Weights of a small mixture-of-experts language model, trained from scratch on English Wikipedia.
Experts: 128 experts in each of 13 layers, 96 SwiGLU neurons an expert, 2 picks a token, a sigmoid router.
Below are experts of layer 4 (counted from 0) of a mixture-of-experts language model. Rows are named gate (a neuron's input weights, with its number), up (a neuron's input weights, with its number) and show model dimensions 0-95. Each number is 128 + 24 x the weight over its row's rms, rounded and kept within 0 to 255.
Before each expert's rows: a language model's description of what the expert responds to; "mostly gets" lists some tokens that are sent to it at least half of the time. This comes from a sample of Wikipedia text that the model never trained on.

# expert 34
It responds to: Foreign-name fragments. Mid-word pieces inside foreign or brand names and Telugu song titles, e.g. Rolls-R-oy-ce, Maavay-ya, plus some joining "and".
mostly gets: " El", "–2", "ador"
gate1 [114 141 115 145 117 137 136 132 131 140 119 120 152 118 144 110 139 186 146 134 119 146  97  90 133  80 127  89 127 109 140  89 127 143  90 120  89 168 113 115 147 135 115  91  95 139 110 135 150 124 117 150 119  93 150 161 124 174 129 134 114 115 142 140  85 146 146 155 124 177 137 134 150 117 120 158 116 130  96  93 129  78 125 122 113 172 152  88 192 131 156 128 116  98 114  87]
up1 [118 125 134 100 114  90 107 111 133 152 105 105 152 119 165  95  82 157 154 137 105 146 135 145 162  70 132 114 138 142 143 144 179 138  90 109 103 125 118 127 108 151 144 107 140 127 108 149 154 120 158 131 107 177 147 112 147 106 121 142 122  84 139  89 101 123  89 146 153 160  95 100  91 150 163 117 142 137 106 148 116 151 135 145  63 123 139 107 130 158  89 141 122 148 118 121]

# expert 61
It responds to: Sentence-final periods. Periods ending sentences, often merged with the word's last piece, such as s., es., ing., ation., and closing ".
mostly gets: "ing.", "es.", "y.", "er.", "ation.", "ers."
gate1 [ 71 168 146 120 110 139  97 152 124 116 100 109 115 123 105 132 143 132 123 143 137 120 142 125 123 130 128 117 109 135 129  89 120 107  96 126 162 143 105 132 109 155 134 101 112 128 110 125 170 118 142 128  69 132 119 101 136  89 148 167 159 107 122 142 114 160 166 121 159 134 134 140 163 183 125 124 137 151 107  77 109 165 151 108 123 144  98  81 117 102 124 140  83 180  83 125]
up1 [120 100 159 148 122 115 117 109 114 167 180 124 128 121 166 151 107 115 123 141 136 136 103 153 139 100 105  98 140 117 134 165 159 165 111 175 103 119 158 106 160 105 159 106 136 132 152 129 122 129 148 130 143  85 111 139 124 176 144 120  99 113  77  97 150 134 126 144 100 162 137 120  88 141 117 144 156  87 114 182 140 120 113 139 156  84 118 179 103 123 100 110 143 125 144 144]

# expert 15
It responds to: Descriptive adjectives, colours. Adjectives before nouns, especially colours and age or size words like New, Black, Green, original, large, Red, Old.
mostly gets: " Black", " Green", " original", " large", " small", " Old"
gate0 [141 135 113  92 109 134 133 132 154 103 152  75 121 147 146  92 133 170 139 166  75 108 139 173  94 140 137 122 109 116  92 133 135 133 137 149 112 108 120 162 115 104 110 170 104  94 173 108 157 113 162 133 107 131 128 153 158 118 120 109 136 114 140 148 130 163 116 119 143  96 121 101 115 119 172 144 141 138 176 142 104  90 127 147 102 166 157 145 139 142 111 111  70 124 102 109]
up0 [119 163 109 117 101 155 139 123 115  68 147 128 128 101 102 130 137 137 169 185 162 102 110 149  87  69  79 141 105 172 149 109 135 108  69 145  94  93 147 136 144 140 173 131 100  76  89 141 150 155 126 126 147 176 124 146 137 115 109 133 119 119  91 123 137 132  94 147 153 161 141 120 123 121 143 110 121 143 128 140 130 128 145 130 115 109 117 128 130 125 154 116 119 134 142 138]

# expert 18
It responds to: Topic and source prepositions. Prepositions on, from, of, between, about, over and into after nouns or verbs, as in books on women, monitors from, focusing on.
mostly gets: " from", " between", " on", "On", " about", " around"
gate3 [ 98 121 132 151  97 104 136 107 110  96 126  94 131 129 143 104 177 119  78  98 142 130 110 173 142 123 113 135 139 132 165 142 117 134 101 110 145 140 126 141 142 110 154 102 113 126 112 144 122 114 185 133 143  78 104 119 112 138  80 164 190 135 142  99 154 135 135  91 153 145 113 151 116 117 142 135 119 135 122 112 174 125  98 115 168  77  94 128 157 115 155 147 130 154 160 104]
up3 [156 163 145  94 146 156 118 119 164 144 120 130 117 116 111 121  92 139 155 106 163 136 148  63 143 132 142 119 151  75 150 123 127 111 122 118 128 123 116 106 121 142 105 160 106 138 152 115 134 124 102 139 123 169 143 170 136 111 146  79  87 141 134 166 132 125 155 160 138 106 105 137 141  94 163 124 116 139 204 168 126 117 146 137 114 133 152 150 104 131 139 132 105  65 135 135]

# expert 13
It responds to: Success, ability, leading. Abstract nouns and participles like success, ability, leading, accompanied, plus List in See-also lists and numbers in tables.
mostly gets: " success", " leading", " ability", " little", "ilt", " accompanied"
gate4 [123 115 104 172 123  95 176 132 141  68 154 129 131 154  84 140 105 129 159 154 112 106 141 102 115 130 140  92 133 117 149 112 118  80 111 125 161 151 132 155 131 112 125 161 154 154 118 107 106 161 120 149 124 108 161 142 120 159 136 140 112 135 143  80 139 111 105 140 109 132 150 176 119 117 156 185  77 134 160 144 133 109  87 148 106 157 136  80 138 127 136 108 114 137 140 117]
up4 [156 150 124 130 154 106  98 120 144 144 192 136 116 101 173  84 140 120 131  98 118 170 150 141 114 124 129 118 120 131  93 159 111 152  91 137 113 117 109 133 122 122 117 145 104 123 139 167 158 122 138 159 112 114 115 144 128 121  80 166 128  73 102 131 162 139 119 110 112 134 192  98 130 108 113 141 169 126 124 162 107 136 152 129 161  67 154 109 119 161  98 152 126 129 121 128]

# expert 14
It responds to: Proper-name words. Surnames, given names and place names in biographies and lists, such as Brown, Clark, Washington, Texas, Rock, Hill, Harris(on).
mostly gets: " Brown", " Rock", " Washington", " Texas", " California", " Jackson"
gate0 [172 147 119 116 112  85 137 150 150 155 112 107 128 166 130 149 117 140 130 144 164 131  83 122 106 145 103 113 107 101 138 147 139 109 179 136 113 153 145 122 123  98 112 125  94 123 121 102 177 117  98 133  97 143 136  85 144 121 141 169 136 135 115 107 102 136 125 156 141 129 147 154 126 104 161 152 153 128 107 161 140  81 135 198  98 123  95 166  99 134 124 146 110 101 135 174]
up0 [124 120 118 122 149 129  98 127 123 146 120 156 154 108 128 146 125 123  86 153 134 131 189 114 104 101 166 133 125 159 129  88 131 128 100 152 119 173 108 103 128 167 161 119 155 108 131 139 111 102 129 134 160 107 131 128 109 117 111 107 111 127 109  99 119  72 134 153 131 142 127  99 105 138 126  81 121 132 161 121 173 134 133  60 111 107 166 127 175 118 167 122  86  92 147 103]

# expert 42
It responds to: Coordinating conjunctions. Conjunctions joining list items or clauses, mostly and, also or, &, nor, but, vs., as in apically and laterally, Nebraska and Kansas.
mostly gets: " and", " or", " &", " nor", " /", " but"
gate1 [153 149 108 120  99  96 121  77 174 136 141 165 148 115 158 152 101 128 135 160 136  98 109 150 179 121 121 164 137 164 120 125 107 116 124 186 140 114 130 108 105 124 134 106 123 108 145 144 145 144  94 143 103 144 137 139 188 120 106 135 185 114 158 131 146 112 121 126 126 112 115 144 151 121  78  97 140 132  61 129 121 120 110 107 116 115 135 134 133 154 162 155 170 137 122 116]
up1 [ 99 151 142 135 117 136 109 130 155 119 130 175 129 126 110 130 124 101 111 177 130 141 174 138 152 166 120 132 151 181 130 183 112 162 149 121 149 109 128 173 131 143 114 119  79 180  77 130 154 130 139 148 101 102 158 140 136  94 163 132 125 128  94 179 109 134 128 125 143 128 136 111 164 133 108 120  86 160 133 141  80 131 113 126 146 118 139 131 134 147  87 129 154 107 139 150]

# expert 7
It responds to: Verbs, participles, adverbial particles. Particles and participles following a noun or verb, such as on, under, up, following, based, moving, wearing.
mostly gets: " under", " following", " based", " up", " down", " along"
gate2 [115 109 133 123 116 145 165 118 158 130  86 170 149 101 115 123 147 136 147  97 141 135 108 165 173 135 139 111 171 105 112 152 110 122 142  66 119 138 132 141 114 108  73 176 130 117 150 172 136  91 130 180  95 113 123 155 139 134 158 123 114 154 143 129 112 116 131 118 109 122 111 122 107 135  72 106 134  82 140 127 112 171 159 127 125 154 123 140 123 135 135  96 159 120 171 145]
up2 [133 133 144 132 144  90 123  97 119 128 157 112 103 143  79 152 122 146  92 147 120 132 118 136 164 123 110 166 110 120 117 148 130 148 136  77  89 143 129 143 129  99 158 114  95 134 127 150 113 125 140 123 150 157 105 132  72 167 146 134  92 133 133 132 128 135 133 117  69 124 150 128 142 156 138  75 136  70 144 136 192 153 141 134 137 121 114 127 147  86  93 150 166 163 125 143]

# expert 50
It responds to: List-item hyphens. Hyphen bullets starting lines in infobox-style lists (Specialty:, Capacity:, notable residents) and decimal pieces like .8, .2 in numbers.
mostly gets: "-", " co-", ".8", "-se", " Gal", ".9"
gate1 [218 136 138 181 110 136 126 104 130 134  83 127 121  93 122 134 132 133 175 138  95 120  87 129 174 143 131 111 134 154 162 155 153 104 122 145 134 127 170 188 101 145 125 104 140 126 129  95 143 163 114 176 151 160 116 118 129 133 133 116 112 144 141 175 151 107 128 125 106 155 183 139  97 127 149 136 150 114 134 119 110 135 110 141 128 121 133 122 133 129 149 144 165 123 131 116]
up1 [145 159 125  70 121 124  83 145  95 149 119  96 120 115 122 123 133 165 112 144  96 106 123 172  79 140 123 127 135 132  87 119 122 113 116  87 100 141 137 108 100 185 138 129 111 143 118 138 119 108 158 102  82 139 133  92 140 105 113 137 147 138 145 168  87 160 141 105 163 172 137 153 153  68 149 143 111 135 118 130 160 139 131 121  94 125 152 147 143 133 160 140 121 117  95 126]

# expert 3
It responds to: Word-final comma pieces. Word endings fused with a following comma in running lists and clauses, such as s, e, ing, ation, and bare commas.
mostly gets: "s,", "o,", "ers,", "in,", "1,", "en,"
gate4 [170 178 112 133 131 145  66 131 133  80  86 147 109 161 105 110  81 108 107 132 116 124 126 129 133 112 116 178  79 141 111 122 138  84 146 142 127 164 130 126 112 141  96 137 125 107 160 130 137 155 105 107 131 147 142 145 152  93 107 124 121 150 115  79 105 133 128 135 100  40 119 119 135 121 126 131 105 147 130 131 130 111 142 136 142 123 109 132  80 128 126 144 153 103 113 154]
up4 [ 96  80 107 149 126 143 116 132 154 134 177  95 159  69 139 131 130 128 101 163 124 117 110 157 131 122 134 123 134 162 127 168 103 158 160 146 156 111 142 137 142 104 162 151 111 145 108 125 141 156 140 177 130  83 135 147 111 185 134 155 158 154  78 137 168 166 137 122 166 123 113 122 164 138 121 153  87 135 133 141 131 118 132 150 135 148 119 122 116 101 101 157 123 111 158 123]